Experts of a small language model: a variant of SOAP for the experts.
Below are experts of layer 7 (counted from 0) of a mixture-of-experts language model. Rows are named router (the router's row for the expert), down (a neuron's output weights, with its number) and show model dimensions 0-127. Each number is 200 + 30 x the weight over its row's rms, rounded and kept within 0 to 999.
After each expert's rows: a language model's description of what the expert responds to. This comes from a sample of Wikipedia text that the model never trained on.

# expert 41
router,186,197,211,236,210,265,226,208,178,228,238,231,221,176,178,216,196,193,193,238,141,184,207,242,210,174,211,186,194,202,223,192,218,179,232,244,205,187,213,237,240,162,249,194,196,194,187,254,204,145,197,174,236,181,229,210,158,219,166,228,207,196,246,160,229,192,200,232,244,207,137,191,209,181,178,167,233,189,233,191,167,188,179,145,209,180,181,176,240,219,236,265,201,210,207,263,211,121,176,268,195,216,237,214,158,219,171,201,231,219,237,191,259,207,179,156,120,230,214,184,200,163,204,223,173,213,185,208
down1,158,212,209,177,119,222,189,188,215,198,231,166,220,198,150,217,192,226,149,156,293,186,188,247,163,170,241,186,167,190,233,172,224,255,222,160,219,197,194,236,179,194,245,235,197,202,273,199,223,154,253,166,221,172,245,182,184,194,179,193,177,181,216,203,190,177,212,143,197,233,192,181,193,179,212,191,195,152,171,233,228,153,251,203,215,202,154,181,224,146,158,178,224,215,162,232,203,198,187,228,209,246,226,211,169,214,169,150,187,167,191,231,226,206,201,208,192,204,204,210,141,204,147,230,172,201,197,191
down2,253,203,172,184,168,226,248,213,181,190,193,200,184,228,172,174,168,131,166,211,219,220,150,227,126,199,199,193,210,228,208,130,175,193,191,238,223,174,176,198,224,226,227,236,241,128,219,190,182,206,213,186,189,181,184,187,226,235,197,211,185,183,231,222,213,213,265,195,177,177,209,205,266,200,192,197,213,238,204,197,187,249,159,165,203,185,202,194,188,211,191,169,204,175,217,138,200,253,215,215,155,198,258,197,174,175,199,171,249,238,161,154,172,223,243,213,167,192,136,194,208,185,222,227,231,281,187,239
down3,183,152,261,166,215,220,173,149,217,170,189,212,217,177,219,198,220,224,198,221,237,223,172,229,188,222,188,198,255,185,191,218,227,205,245,185,186,218,215,183,185,215,176,163,191,204,172,212,148,245,212,183,245,209,210,246,152,161,173,195,251,167,190,176,197,205,247,213,256,180,245,140,241,230,169,188,208,187,229,206,150,179,251,227,223,241,227,187,248,242,255,236,250,204,249,194,235,216,198,208,227,202,227,191,186,219,209,186,164,231,199,144,174,174,218,143,183,130,217,195,155,177,191,197,136,190,198,202
down4,216,201,241,222,188,170,185,219,211,260,202,237,153,189,153,217,253,185,181,229,147,157,239,205,228,164,226,160,250,181,195,206,214,194,164,163,178,188,205,214,228,238,249,224,205,205,207,166,204,160,197,228,201,139,202,196,146,175,151,159,229,206,243,202,183,226,171,234,254,205,200,175,202,208,198,146,198,265,202,221,248,203,212,194,210,189,161,155,190,222,185,136,174,139,247,194,168,202,244,217,152,194,240,199,164,199,231,194,186,177,197,183,185,216,226,178,259,146,148,200,178,173,191,178,241,210,217,198
down5,216,221,170,214,126,193,186,228,176,160,257,162,176,197,215,161,206,221,193,188,169,229,247,222,219,228,234,218,190,237,190,204,240,158,204,199,189,236,224,180,149,211,261,174,199,174,248,180,188,202,255,198,158,190,224,193,179,284,255,182,159,203,197,219,202,214,178,185,231,177,246,185,166,207,187,165,230,194,184,222,178,150,174,192,105,215,196,214,234,243,201,191,197,202,197,180,182,214,213,180,230,276,251,263,172,203,201,191,240,225,212,164,232,214,204,185,168,234,160,235,218,191,221,215,212,205,221,228
down6,229,199,160,182,99,213,182,157,212,178,234,223,234,199,212,205,211,178,214,229,197,225,259,157,230,242,241,205,175,221,199,242,202,198,191,235,171,190,204,187,153,240,200,192,164,201,174,220,163,177,225,246,167,200,210,223,217,204,206,233,235,192,253,220,195,290,194,216,252,235,258,217,220,222,246,160,181,156,215,198,149,196,173,170,176,217,209,219,216,160,164,198,142,206,196,200,173,192,199,209,196,166,162,190,152,169,176,184,171,228,160,232,164,202,273,194,213,194,206,222,174,177,194,148,219,220,191,237
down7,221,218,228,197,144,250,209,221,170,212,226,196,209,239,182,187,204,190,167,180,221,175,218,193,175,170,184,206,241,208,207,197,251,199,241,141,178,122,170,224,156,192,207,250,163,142,174,189,182,230,178,199,198,218,216,167,182,212,183,177,175,218,147,214,190,232,202,212,201,217,146,240,170,199,223,218,169,203,161,209,148,214,222,140,236,167,184,172,201,181,190,247,217,226,214,224,211,162,208,177,216,270,186,195,243,229,277,161,204,215,186,244,244,245,256,217,245,214,201,154,195,221,194,162,192,175,218,149
down8,251,196,209,220,203,174,204,199,191,247,153,190,220,245,181,220,274,182,198,187,185,227,223,178,147,174,176,179,197,164,204,146,105,211,212,215,211,234,177,236,176,214,151,201,195,213,172,234,221,204,203,218,202,202,233,234,216,170,184,271,205,222,241,197,263,242,239,200,204,150,209,149,198,205,226,191,199,170,216,159,247,201,233,200,198,167,212,154,246,236,242,239,185,197,221,175,200,193,229,167,225,145,196,151,207,229,252,204,212,135,204,182,207,218,209,153,249,152,206,178,182,222,174,193,202,226,205,191
What it handles: Word-stem pieces after an initial consonant such as f, p or b, like ert, mer, fund, fac, cop, as in f-ert-ility, E-mer-gency, cop-ies.

# expert 44
router,135,188,210,272,230,259,216,177,208,226,184,200,202,203,172,243,199,213,184,213,158,170,203,243,191,141,224,145,211,228,172,169,198,168,217,216,195,207,175,211,228,183,169,222,174,215,199,215,226,256,203,170,226,150,180,177,180,199,202,225,238,230,240,160,223,197,209,185,217,159,145,189,203,167,158,223,188,206,233,220,148,173,171,185,185,178,222,175,177,258,241,250,186,158,173,241,246,171,186,240,189,215,155,203,182,201,149,217,210,258,223,186,259,181,159,236,177,208,238,224,166,145,206,200,171,226,205,224
down1,194,217,152,181,226,164,207,203,175,242,241,207,198,234,168,187,202,157,182,170,173,200,187,235,188,153,218,171,178,149,200,205,186,156,194,172,119,180,191,201,202,145,198,188,200,161,182,190,204,154,206,245,204,207,199,136,198,236,223,194,245,223,185,247,198,204,217,256,185,195,206,234,189,184,162,187,274,155,238,228,164,225,221,221,134,203,217,217,269,218,197,164,242,205,190,200,218,208,162,173,158,241,183,167,220,169,223,181,252,244,154,197,179,179,140,204,211,203,181,141,204,167,188,238,216,232,218,207
down2,134,208,166,193,134,140,157,194,182,203,196,217,160,193,193,175,163,259,210,151,194,200,266,208,227,244,194,246,162,229,180,208,207,224,192,180,143,231,223,263,195,167,166,227,248,195,192,217,165,188,215,211,247,190,239,175,181,255,169,277,221,257,183,213,238,189,202,210,212,220,181,201,204,177,202,219,195,157,176,181,207,179,215,202,172,195,187,213,160,201,200,199,283,214,172,141,181,213,202,221,193,232,188,200,165,169,207,179,202,195,253,194,229,226,210,146,219,254,229,199,212,202,189,176,172,188,214,245
down3,222,240,197,212,191,188,199,153,187,158,169,181,214,218,219,186,222,180,192,246,200,179,171,134,154,186,149,202,170,160,216,150,203,179,208,168,199,234,152,197,201,228,208,157,185,207,172,223,158,232,165,185,168,212,183,210,241,155,151,210,169,213,207,181,231,228,207,201,154,195,242,155,200,210,184,226,170,107,181,157,175,174,219,168,176,206,242,188,213,210,218,185,161,161,207,242,176,195,195,206,192,174,232,255,177,233,230,174,206,208,215,214,178,200,187,243,225,226,202,184,241,145,216,181,122,241,193,118
down4,109,190,195,146,201,173,184,220,184,179,205,208,208,215,218,216,163,140,179,175,160,215,189,206,211,180,242,192,191,222,229,235,200,187,238,180,215,203,199,234,196,211,230,198,182,196,282,186,209,149,228,224,214,212,181,246,166,214,197,218,198,184,243,194,243,165,172,128,217,195,182,202,201,236,178,228,229,217,150,174,230,181,212,228,177,238,203,200,123,228,200,216,173,243,171,213,235,223,236,217,287,177,199,143,197,181,206,209,194,193,267,221,193,189,169,147,213,254,231,212,176,241,155,213,175,222,220,203
down5,189,189,215,205,224,172,217,172,198,198,187,209,185,226,230,220,233,208,186,233,198,197,186,169,145,183,151,144,218,211,170,209,187,157,181,222,235,165,194,161,201,243,192,215,177,206,174,145,162,293,188,225,191,177,175,167,212,117,209,208,155,211,217,226,152,212,202,249,244,195,221,220,215,141,159,177,228,246,203,233,200,210,151,168,203,200,164,189,205,193,179,244,191,167,216,213,216,234,149,159,242,210,176,159,238,213,167,200,199,233,208,220,183,171,159,203,251,187,202,215,185,175,236,192,230,175,245,283
down6,176,244,175,264,171,245,199,175,216,277,252,257,202,250,200,161,216,207,153,259,163,140,191,180,259,210,220,211,185,193,187,203,159,181,200,172,205,198,232,193,239,203,184,191,210,239,262,180,185,182,168,245,193,177,214,160,214,186,205,203,147,202,158,246,230,219,182,228,201,185,203,216,215,274,227,186,185,207,174,206,213,152,256,224,187,153,166,267,220,242,199,274,220,187,176,163,195,173,177,192,195,219,216,214,237,212,229,181,207,186,171,233,191,200,218,210,186,178,236,213,209,182,211,196,201,176,163,225
down7,162,207,230,194,130,241,188,227,218,223,218,211,212,240,198,227,212,242,145,206,169,247,206,170,196,181,241,179,178,222,124,188,150,166,243,217,253,186,199,169,177,155,167,166,144,220,210,196,184,176,193,213,227,165,167,213,251,161,192,215,224,234,175,177,236,219,184,226,264,231,211,166,213,200,172,136,207,187,203,168,204,163,163,148,175,182,174,179,201,242,132,152,217,204,180,154,208,195,223,139,200,208,184,226,195,203,173,192,186,180,189,194,156,173,213,232,216,173,184,212,205,253,246,167,200,199,171,188
down8,235,222,174,193,175,154,178,211,196,209,214,156,239,156,204,226,190,254,255,190,172,244,211,216,174,213,192,223,153,226,155,196,158,202,219,212,209,179,168,194,201,220,200,162,234,184,192,242,244,244,194,204,209,225,152,161,198,225,205,210,163,209,241,219,83,220,235,266,178,197,156,216,275,212,195,140,184,165,212,190,206,203,189,229,174,207,227,163,190,200,184,195,165,168,259,142,187,191,212,206,169,234,200,171,251,188,196,206,222,189,220,241,184,207,180,190,240,158,188,190,194,178,208,244,203,145,217,198
What it handles: Nouns for people's roles or relations after his or the, such as friend, brother, son, president, director, Count, CEO.

# expert 26
router,212,254,230,232,147,225,237,199,239,232,226,263,189,231,204,174,154,202,139,200,212,204,221,194,201,190,254,198,176,208,217,193,160,183,195,224,196,186,165,260,211,166,176,204,190,225,196,258,224,177,168,204,197,185,215,199,173,248,178,171,206,236,226,168,250,210,228,175,176,172,224,212,178,164,183,192,216,176,216,195,209,209,151,158,150,194,169,190,246,252,216,281,168,210,187,245,219,156,181,226,197,246,194,223,221,143,169,251,219,207,237,219,213,168,173,250,178,221,226,172,200,174,218,185,143,244,161,202
down0,150,209,167,225,177,165,190,197,183,204,209,183,195,218,196,186,178,159,224,212,193,215,166,170,227,235,209,199,216,151,273,231,218,161,180,204,207,192,214,202,183,171,255,223,237,203,161,184,243,209,170,209,141,245,187,149,133,234,130,177,215,191,223,184,216,196,215,143,183,183,213,204,186,281,232,249,165,265,164,227,218,177,189,186,190,233,190,204,170,223,113,174,211,202,217,180,178,221,174,147,220,200,194,180,209,175,152,182,170,187,191,190,251,179,172,175,181,197,210,174,184,210,198,273,189,187,167,183
down1,225,224,178,201,215,229,163,244,205,158,203,178,190,187,148,188,233,194,273,254,168,181,153,171,249,239,234,135,237,188,222,218,254,187,170,172,182,182,205,187,173,249,194,220,183,234,194,130,191,236,173,229,164,221,206,232,222,218,175,185,207,179,200,191,183,215,224,194,186,221,206,206,202,199,240,195,190,180,222,232,178,267,246,206,163,151,153,168,244,224,181,221,191,234,209,173,225,249,203,181,266,210,208,161,246,195,191,199,130,250,187,162,197,197,243,237,229,185,197,233,217,194,238,193,186,213,203,163
down2,233,179,197,172,196,242,195,227,176,209,153,217,197,225,152,121,166,165,161,196,226,206,228,197,211,213,158,272,232,217,210,181,285,215,218,184,198,196,182,204,189,204,204,210,219,165,252,215,239,137,200,188,266,197,199,201,182,212,235,183,182,230,227,183,210,206,169,193,213,156,222,178,137,235,252,179,241,142,222,177,238,190,223,219,199,196,155,222,146,203,175,196,183,207,149,229,224,147,218,228,118,231,207,185,200,173,174,177,229,200,199,191,188,191,191,209,212,170,194,198,177,143,174,172,197,197,230,249
down3,174,247,205,186,214,202,236,236,248,208,221,248,180,173,210,215,178,164,181,225,252,250,230,195,202,177,197,207,180,206,196,239,173,174,193,182,167,203,275,192,201,193,243,175,239,222,223,195,180,174,192,190,188,205,182,130,186,159,189,208,204,199,199,229,214,158,150,175,192,199,251,233,251,201,234,198,237,221,201,230,203,203,208,219,242,191,140,207,242,196,194,200,247,185,192,170,210,256,210,213,198,254,196,247,198,197,194,187,176,153,181,210,163,192,183,206,211,296,220,202,217,166,124,176,122,194,218,140
down4,214,191,211,202,175,109,224,218,187,245,186,230,222,203,178,203,166,250,168,195,210,151,244,217,209,189,249,223,190,203,225,247,186,192,188,186,210,233,260,223,209,200,218,234,243,222,194,186,227,230,250,217,252,153,199,201,260,122,194,195,209,185,201,181,182,149,224,148,168,237,153,191,179,193,162,177,187,164,223,178,250,231,214,161,173,221,223,180,204,266,204,210,200,220,171,232,202,169,165,206,213,234,239,194,140,237,169,210,229,231,239,243,237,207,202,164,163,239,206,185,220,189,232,181,216,214,230,194
down5,248,182,210,207,217,191,214,183,190,255,149,202,237,155,202,244,159,214,208,245,175,204,195,172,173,171,184,191,169,210,332,222,222,192,174,237,227,201,230,213,180,211,226,180,176,198,208,183,153,138,131,227,146,221,216,156,232,196,171,192,200,185,182,177,174,206,232,197,163,166,240,165,189,155,199,256,167,163,249,196,240,235,198,163,193,189,240,242,211,225,156,235,215,182,226,219,199,180,196,214,214,191,180,202,231,212,247,196,212,173,198,238,194,224,219,200,223,243,224,202,221,196,228,207,167,218,151,171
down6,248,186,177,214,219,206,212,241,183,212,210,248,183,174,250,191,157,196,149,218,230,189,218,200,173,171,163,189,217,213,206,221,214,200,187,212,177,219,189,193,217,226,188,156,210,225,221,182,205,148,166,246,227,183,193,230,216,172,192,244,193,234,242,147,135,262,297,284,187,203,200,172,206,188,161,186,234,216,211,215,160,197,245,215,164,193,213,213,232,195,181,195,179,155,183,188,199,216,190,258,212,188,268,166,241,230,156,255,149,142,194,142,189,193,172,212,211,201,186,180,204,165,221,172,188,201,203,214
down7,243,173,191,154,153,248,188,147,178,228,227,208,168,256,211,171,221,187,148,167,224,204,207,155,233,250,175,211,233,176,153,207,261,268,172,195,174,207,178,197,232,229,237,240,200,202,183,178,160,202,205,189,162,209,206,182,218,187,223,186,124,184,208,182,237,199,207,173,148,115,209,198,214,181,185,175,202,177,208,173,195,137,230,223,200,239,188,222,166,164,152,225,167,159,206,183,207,187,199,173,199,183,160,180,189,176,213,168,183,213,200,135,198,198,209,200,196,236,208,228,182,243,167,261,159,196,241,209
What it handles: Standalone numerals in tables, scores and statistics, often after a pipe or semicolon, e.g. 0, 2–6, 47,233.

# expert 13
router,187,228,193,201,252,229,154,180,186,239,203,216,229,210,163,196,134,177,157,177,176,201,241,182,211,218,250,226,170,230,191,210,204,187,226,191,193,184,182,186,213,205,208,222,169,195,164,238,233,250,171,190,189,224,201,244,241,259,138,254,200,233,218,215,214,174,192,198,153,181,122,165,212,168,190,214,230,197,243,175,223,174,159,175,173,182,192,214,206,205,260,206,169,160,204,261,233,214,195,175,211,218,228,229,199,204,207,253,240,219,247,210,183,164,133,234,156,239,212,233,166,141,218,240,196,232,189,191
down0,194,207,139,247,161,188,188,191,192,201,204,147,179,213,159,195,244,230,224,281,177,261,234,165,248,206,208,187,179,204,217,186,158,231,191,220,172,184,206,170,210,193,187,186,194,190,209,252,217,212,252,225,206,197,230,203,241,218,152,225,202,166,220,229,184,182,229,232,178,177,182,149,170,219,266,160,236,173,240,216,212,248,175,211,173,243,273,216,192,204,230,176,158,218,177,202,211,209,196,234,245,161,224,142,124,197,223,211,230,173,209,225,179,166,208,192,178,196,173,238,175,150,217,234,191,225,169,202
down1,208,222,214,179,193,225,209,216,225,270,231,212,238,159,226,143,197,218,187,147,194,231,256,245,209,231,179,144,231,152,184,156,228,212,202,168,142,187,235,195,185,221,244,215,184,184,173,210,186,254,222,219,194,193,169,172,135,228,206,214,153,154,191,173,212,233,186,203,168,188,235,229,202,217,281,192,163,226,197,195,168,207,171,174,200,181,220,212,216,192,234,142,164,218,165,201,190,197,136,207,184,217,213,193,150,202,205,158,200,214,203,202,176,273,239,187,199,227,191,252,250,225,173,201,205,161,199,242
down2,195,214,171,233,204,246,190,208,161,159,223,205,222,186,226,176,215,203,136,233,198,191,213,218,202,188,180,154,183,183,163,211,209,197,176,174,212,228,227,221,169,194,220,199,212,194,209,178,200,185,170,236,164,145,183,155,224,192,239,221,167,227,181,209,185,176,199,116,164,223,181,234,211,172,252,239,168,210,220,186,261,177,230,218,212,209,207,172,152,232,212,210,198,157,207,187,162,154,149,190,184,133,254,179,232,157,205,192,240,241,223,203,226,173,196,229,213,221,213,192,161,176,237,275,139,257,176,259
down3,194,222,142,215,152,234,147,254,161,223,244,219,154,196,239,188,185,166,173,160,225,151,259,204,189,268,191,244,223,183,198,238,215,150,231,272,187,185,178,137,241,230,224,211,146,176,211,203,167,208,244,197,232,209,197,222,175,214,219,184,175,208,187,255,188,208,225,188,192,195,132,237,161,190,133,205,205,185,187,198,205,184,185,229,225,190,224,153,166,211,185,168,200,203,153,211,178,203,182,182,189,231,192,247,214,222,234,219,213,184,200,218,207,206,163,201,169,184,269,186,176,164,172,212,211,197,191,151
down4,180,154,226,225,193,202,195,144,199,232,205,189,173,207,217,209,188,214,243,201,284,156,199,220,163,202,263,206,266,186,116,228,202,209,209,197,249,182,235,162,170,188,162,219,178,226,286,228,221,245,223,165,201,177,191,208,225,188,212,210,199,192,151,264,283,212,155,153,217,168,200,175,200,193,207,229,194,228,193,170,196,202,212,221,240,166,176,209,167,202,198,234,227,204,199,177,220,225,186,173,173,169,205,203,253,225,194,230,235,184,206,242,213,187,210,142,194,221,166,212,189,212,196,214,157,218,148,227
down5,278,171,205,203,193,178,181,225,216,214,180,238,176,173,200,190,193,135,218,217,218,238,200,175,199,211,187,242,264,188,238,246,160,172,202,245,213,119,238,225,192,210,213,178,146,167,221,167,175,266,184,173,224,198,171,186,162,214,199,212,204,221,215,174,236,197,232,141,183,199,214,207,231,195,192,192,200,207,217,237,162,219,214,220,184,203,185,175,213,185,130,242,241,180,233,119,180,219,203,212,225,276,230,183,231,254,202,227,186,226,250,190,172,172,184,168,195,185,183,196,224,187,213,235,187,150,226,225
down6,210,247,236,253,209,258,177,234,190,214,205,166,204,188,260,193,202,207,235,257,227,147,181,197,228,171,183,200,223,175,163,196,149,260,178,198,218,237,208,188,210,254,196,241,214,211,166,236,204,228,201,139,170,201,187,184,210,201,200,277,176,264,202,201,225,170,236,193,175,172,189,164,214,177,207,197,194,199,205,247,228,184,157,195,230,179,191,252,199,176,172,238,159,186,195,189,187,174,208,248,202,276,248,180,193,197,193,227,158,199,162,183,246,190,240,149,193,174,161,235,161,178,188,226,232,193,229,240
down7,195,234,192,235,230,155,230,220,195,215,179,149,196,212,195,228,169,199,202,175,225,158,232,196,235,194,223,235,230,187,245,210,200,199,239,201,192,226,202,229,204,215,191,194,199,215,225,165,230,202,214,257,183,185,232,217,225,182,188,215,182,195,174,226,235,150,240,160,207,274,213,224,174,176,227,199,151,234,222,194,173,186,166,195,142,195,181,228,151,173,207,211,156,155,195,263,160,165,202,230,191,234,235,203,179,180,143,246,236,239,208,262,242,249,209,292,226,227,201,251,189,211,177,228,157,227,211,169
What it handles: Middle syllable pieces such as is, or, us, er inside words and names, plus raw Greek/Cyrillic bytes, as in jur-is-diction, abs-or-b, Tbil-is-i.

# expert 31
router,138,244,231,248,195,220,237,231,236,216,261,246,235,152,184,173,185,202,170,193,188,169,196,231,166,180,199,210,198,198,188,205,187,205,166,231,177,227,191,229,191,188,190,180,165,219,159,267,229,184,222,202,247,174,219,212,188,223,235,220,225,238,225,200,271,171,125,211,202,194,185,206,234,170,145,191,228,214,195,163,220,156,193,187,188,187,218,206,200,208,251,252,223,168,152,256,220,189,212,252,211,268,191,256,218,163,166,227,209,180,214,216,190,185,167,214,211,237,216,171,144,155,233,208,215,212,163,215
down0,144,167,150,228,204,229,173,208,181,200,236,175,178,214,194,166,199,173,184,186,177,259,180,215,212,201,176,187,132,161,207,190,225,237,270,187,241,215,182,198,189,195,178,184,191,187,230,203,230,159,185,196,184,197,184,233,225,223,196,189,232,164,128,214,161,166,133,211,201,216,216,191,202,154,206,207,140,182,218,167,175,272,201,191,223,185,153,176,213,202,159,173,175,140,215,236,181,250,155,156,211,231,150,191,146,234,187,171,164,167,141,186,186,152,189,196,224,208,228,172,223,216,222,211,196,170,245,180
down1,158,222,212,228,234,173,235,186,216,172,229,199,207,203,192,210,210,222,225,162,214,152,226,255,172,217,160,249,180,200,233,128,190,197,212,201,204,210,169,198,193,241,209,223,155,196,201,203,255,218,168,259,185,214,242,194,244,262,257,166,229,214,205,228,201,220,228,287,230,202,198,157,168,182,169,187,184,206,195,170,185,212,197,180,163,199,215,170,167,180,120,168,196,224,204,147,246,211,152,277,212,221,216,213,225,184,205,214,211,184,169,233,223,253,194,226,165,207,265,213,202,202,215,208,154,188,209,182
down2,215,253,208,228,248,162,212,210,220,170,208,277,241,211,195,202,186,252,201,184,240,181,167,272,196,154,197,188,235,223,239,232,202,197,146,181,195,195,280,166,192,215,155,197,168,229,244,165,184,176,204,216,234,173,167,189,151,191,199,166,158,201,134,199,268,155,185,205,229,209,207,170,212,244,238,205,250,208,203,252,237,158,195,192,146,205,229,231,209,182,197,260,217,196,226,205,235,190,252,225,230,201,220,262,182,217,169,178,209,186,188,189,182,211,202,218,193,188,204,207,209,178,198,204,221,148,186,207
down3,220,218,143,159,194,156,213,146,245,178,186,210,197,183,215,209,217,232,205,240,203,179,146,208,155,175,192,244,157,191,234,208,192,200,230,198,225,218,181,212,241,161,205,206,228,227,252,226,170,179,182,193,192,233,194,193,191,164,181,267,149,205,215,185,241,184,237,183,211,254,207,194,176,267,195,161,188,169,181,227,207,177,225,177,148,205,207,251,223,240,206,226,171,227,164,252,208,158,230,194,196,164,225,211,135,204,149,211,162,160,246,165,125,200,211,205,176,214,133,225,199,154,192,209,178,215,202,196
down4,169,200,247,151,151,240,246,177,195,178,206,194,168,187,193,177,222,168,168,228,209,193,172,241,239,172,127,187,202,176,186,171,217,235,212,216,170,198,146,186,212,177,207,175,199,240,213,172,193,204,237,197,198,212,190,211,191,196,210,234,180,173,217,165,152,106,187,229,226,207,218,191,206,188,219,238,222,208,179,207,198,208,262,214,216,158,213,200,229,237,210,174,168,225,187,135,200,206,157,221,226,195,212,115,171,185,204,176,176,253,142,238,248,171,182,307,161,219,214,211,201,207,187,206,191,198,209,211
down5,172,216,200,185,179,216,192,225,167,179,195,210,158,209,167,199,191,159,183,215,210,151,219,182,218,203,276,179,185,209,234,169,242,229,185,209,201,195,194,222,245,220,144,207,177,185,128,156,184,201,177,203,182,201,208,143,169,235,172,220,166,207,171,189,241,207,226,195,152,174,216,233,183,191,214,230,165,184,154,210,169,218,154,191,216,127,138,178,140,203,203,221,154,190,200,180,229,189,230,186,168,160,191,225,232,175,253,185,272,229,153,196,141,165,217,206,188,170,168,193,237,194,207,220,191,120,225,175
down6,200,256,268,177,192,210,191,163,233,216,192,199,166,170,221,226,247,187,224,219,202,188,190,159,222,221,183,240,235,156,231,164,230,165,213,233,225,249,205,206,227,212,222,159,270,153,208,163,172,247,181,208,210,207,245,200,202,167,179,208,199,225,245,195,171,258,200,219,243,222,196,271,169,220,175,201,198,164,233,252,193,252,143,242,145,213,238,159,179,215,155,200,186,224,196,194,234,234,199,277,208,178,238,161,192,227,151,206,193,249,175,189,206,200,230,189,219,208,234,203,193,185,225,190,188,176,189,208
down7,239,204,178,200,182,191,166,167,237,186,194,217,203,220,180,218,177,210,246,280,174,157,195,177,222,150,251,213,173,185,251,191,201,202,160,193,237,169,191,179,239,192,228,196,193,214,265,211,228,214,195,163,138,215,202,165,175,234,220,154,232,214,170,177,214,257,189,198,171,257,209,221,186,204,239,215,165,176,199,220,256,191,173,260,206,176,207,190,242,177,191,230,248,193,181,203,206,230,156,130,207,240,204,205,161,171,214,221,220,194,216,126,204,192,182,215,233,211,212,149,190,186,172,191,278,219,245,183
What it handles: Units, slashes and decimals in measurements and statistics, such as /sq mi in density lines, km, ft, lb and percentages.

# expert 21
router,171,222,250,258,190,255,185,218,213,197,198,250,246,188,200,204,186,174,165,205,159,182,181,234,179,194,235,182,151,200,179,208,245,169,181,202,205,193,181,187,250,181,194,206,211,207,190,229,223,190,176,158,209,194,193,239,177,230,194,203,226,224,250,144,269,228,214,198,157,173,173,165,233,181,148,201,199,227,228,184,215,183,200,192,180,171,171,154,209,194,201,278,200,148,184,247,221,120,173,207,173,212,178,204,210,152,171,229,197,220,198,209,233,175,155,256,203,221,244,230,145,140,165,223,166,247,197,196
down1,219,240,167,217,223,192,128,186,265,205,236,181,192,196,198,175,190,205,177,183,242,179,213,190,241,218,171,237,244,268,172,138,252,151,206,248,174,224,202,245,195,210,124,161,179,173,204,225,172,202,207,219,170,214,187,201,209,277,162,195,212,174,175,228,190,211,187,198,179,203,202,169,172,151,214,195,205,235,193,185,230,238,152,222,243,153,236,176,154,233,238,240,222,198,203,201,155,263,191,225,152,224,166,228,217,215,179,181,179,201,206,169,210,232,211,206,155,190,188,210,229,188,175,223,170,250,182,193
down2,242,161,210,169,199,232,233,243,161,208,186,213,236,148,223,197,239,142,216,199,203,211,148,206,183,230,193,189,317,207,257,207,199,181,193,169,207,126,232,202,233,217,172,230,171,150,190,179,221,171,221,197,225,175,218,210,199,212,188,228,118,194,192,219,169,242,200,164,231,177,219,219,218,205,234,217,211,257,251,226,162,205,186,243,204,244,186,159,213,183,166,221,234,233,218,194,199,184,171,225,160,231,235,209,208,189,173,190,204,162,231,221,212,249,204,217,221,202,234,218,234,159,202,166,228,218,179,228
down3,219,203,217,222,241,200,194,198,186,169,232,250,255,263,201,176,235,172,208,175,194,189,139,209,166,212,234,191,124,185,185,180,153,183,250,278,158,210,212,269,179,219,203,259,202,192,191,227,246,178,254,193,252,203,231,186,190,196,247,246,234,154,233,211,208,228,123,195,197,218,213,212,218,186,199,178,192,229,230,217,172,121,186,222,200,217,237,205,226,208,182,153,218,219,185,199,208,226,200,187,161,208,201,149,211,186,213,171,202,242,217,231,196,190,176,159,199,240,189,181,173,170,174,179,163,211,208,179
down4,161,151,179,174,215,172,202,195,237,129,144,222,170,268,219,204,177,210,201,232,223,172,194,169,192,189,165,265,203,205,151,240,215,227,202,205,190,162,206,234,221,231,159,199,196,217,166,189,203,176,212,232,215,189,179,220,172,238,197,269,207,220,208,265,246,177,151,173,237,211,184,208,210,155,219,219,204,217,196,237,205,225,210,263,208,236,161,190,192,171,187,173,205,226,206,160,180,245,177,200,182,233,214,230,211,163,170,164,253,189,119,243,232,200,219,191,161,226,158,247,216,163,152,207,198,185,194,199
down5,222,231,216,168,177,203,172,206,183,230,192,202,215,204,195,153,215,191,236,181,176,214,205,200,225,227,179,224,212,249,183,163,182,168,214,204,179,219,148,238,161,176,224,231,248,189,168,232,222,95,226,217,176,216,177,229,221,197,138,207,235,207,214,239,238,149,190,197,203,248,189,203,166,212,245,205,187,200,139,207,208,169,254,212,229,220,210,164,172,233,212,192,205,240,240,227,225,265,241,199,218,267,164,245,220,237,177,197,234,220,203,194,228,249,232,163,226,184,234,177,220,216,167,237,232,189,185,259
down6,168,227,217,244,184,177,184,225,162,201,158,202,238,196,231,174,143,157,237,206,160,216,180,184,238,228,166,169,182,191,186,190,231,202,170,213,229,225,175,199,125,134,192,189,197,144,218,189,152,163,174,163,193,218,192,208,224,199,148,184,191,187,214,137,206,224,225,160,144,213,198,146,225,208,246,242,190,158,156,183,128,219,177,183,246,206,171,184,215,221,178,214,163,214,197,201,191,235,228,192,216,195,171,197,217,200,221,238,179,197,218,265,196,184,217,178,150,241,254,208,231,206,208,200,195,243,268,168
down7,168,257,234,193,210,209,196,205,153,216,202,183,179,203,216,176,191,199,205,217,151,211,188,201,215,210,213,205,218,155,184,179,227,191,207,217,192,215,212,185,145,187,169,253,194,192,199,205,185,212,145,230,275,172,213,214,225,232,200,206,200,174,184,170,211,276,149,246,195,161,215,188,232,212,197,220,158,152,296,220,147,196,228,199,226,146,205,223,194,202,180,197,208,200,200,175,184,205,193,149,151,173,193,207,217,247,235,182,180,170,160,152,191,159,150,236,210,233,127,159,201,176,240,192,164,250,258,207
down8,243,187,203,171,205,202,197,232,205,161,176,208,211,191,219,230,140,185,218,203,219,210,218,231,197,223,170,185,210,165,192,234,209,172,190,198,182,224,227,162,167,225,222,131,153,201,181,224,247,201,247,249,193,171,244,199,167,213,218,193,219,217,224,209,204,217,205,250,133,216,266,229,212,204,227,226,185,242,185,167,228,146,183,217,168,199,170,179,181,138,236,249,250,252,206,252,216,182,190,225,185,187,261,199,219,185,179,171,168,180,237,161,214,229,196,207,227,211,251,237,206,138,174,257,130,218,204,203
What it handles: Year numbers and year pieces in dates and ranges, often after a month and day or "in", such as 1992, 2014, 194-7.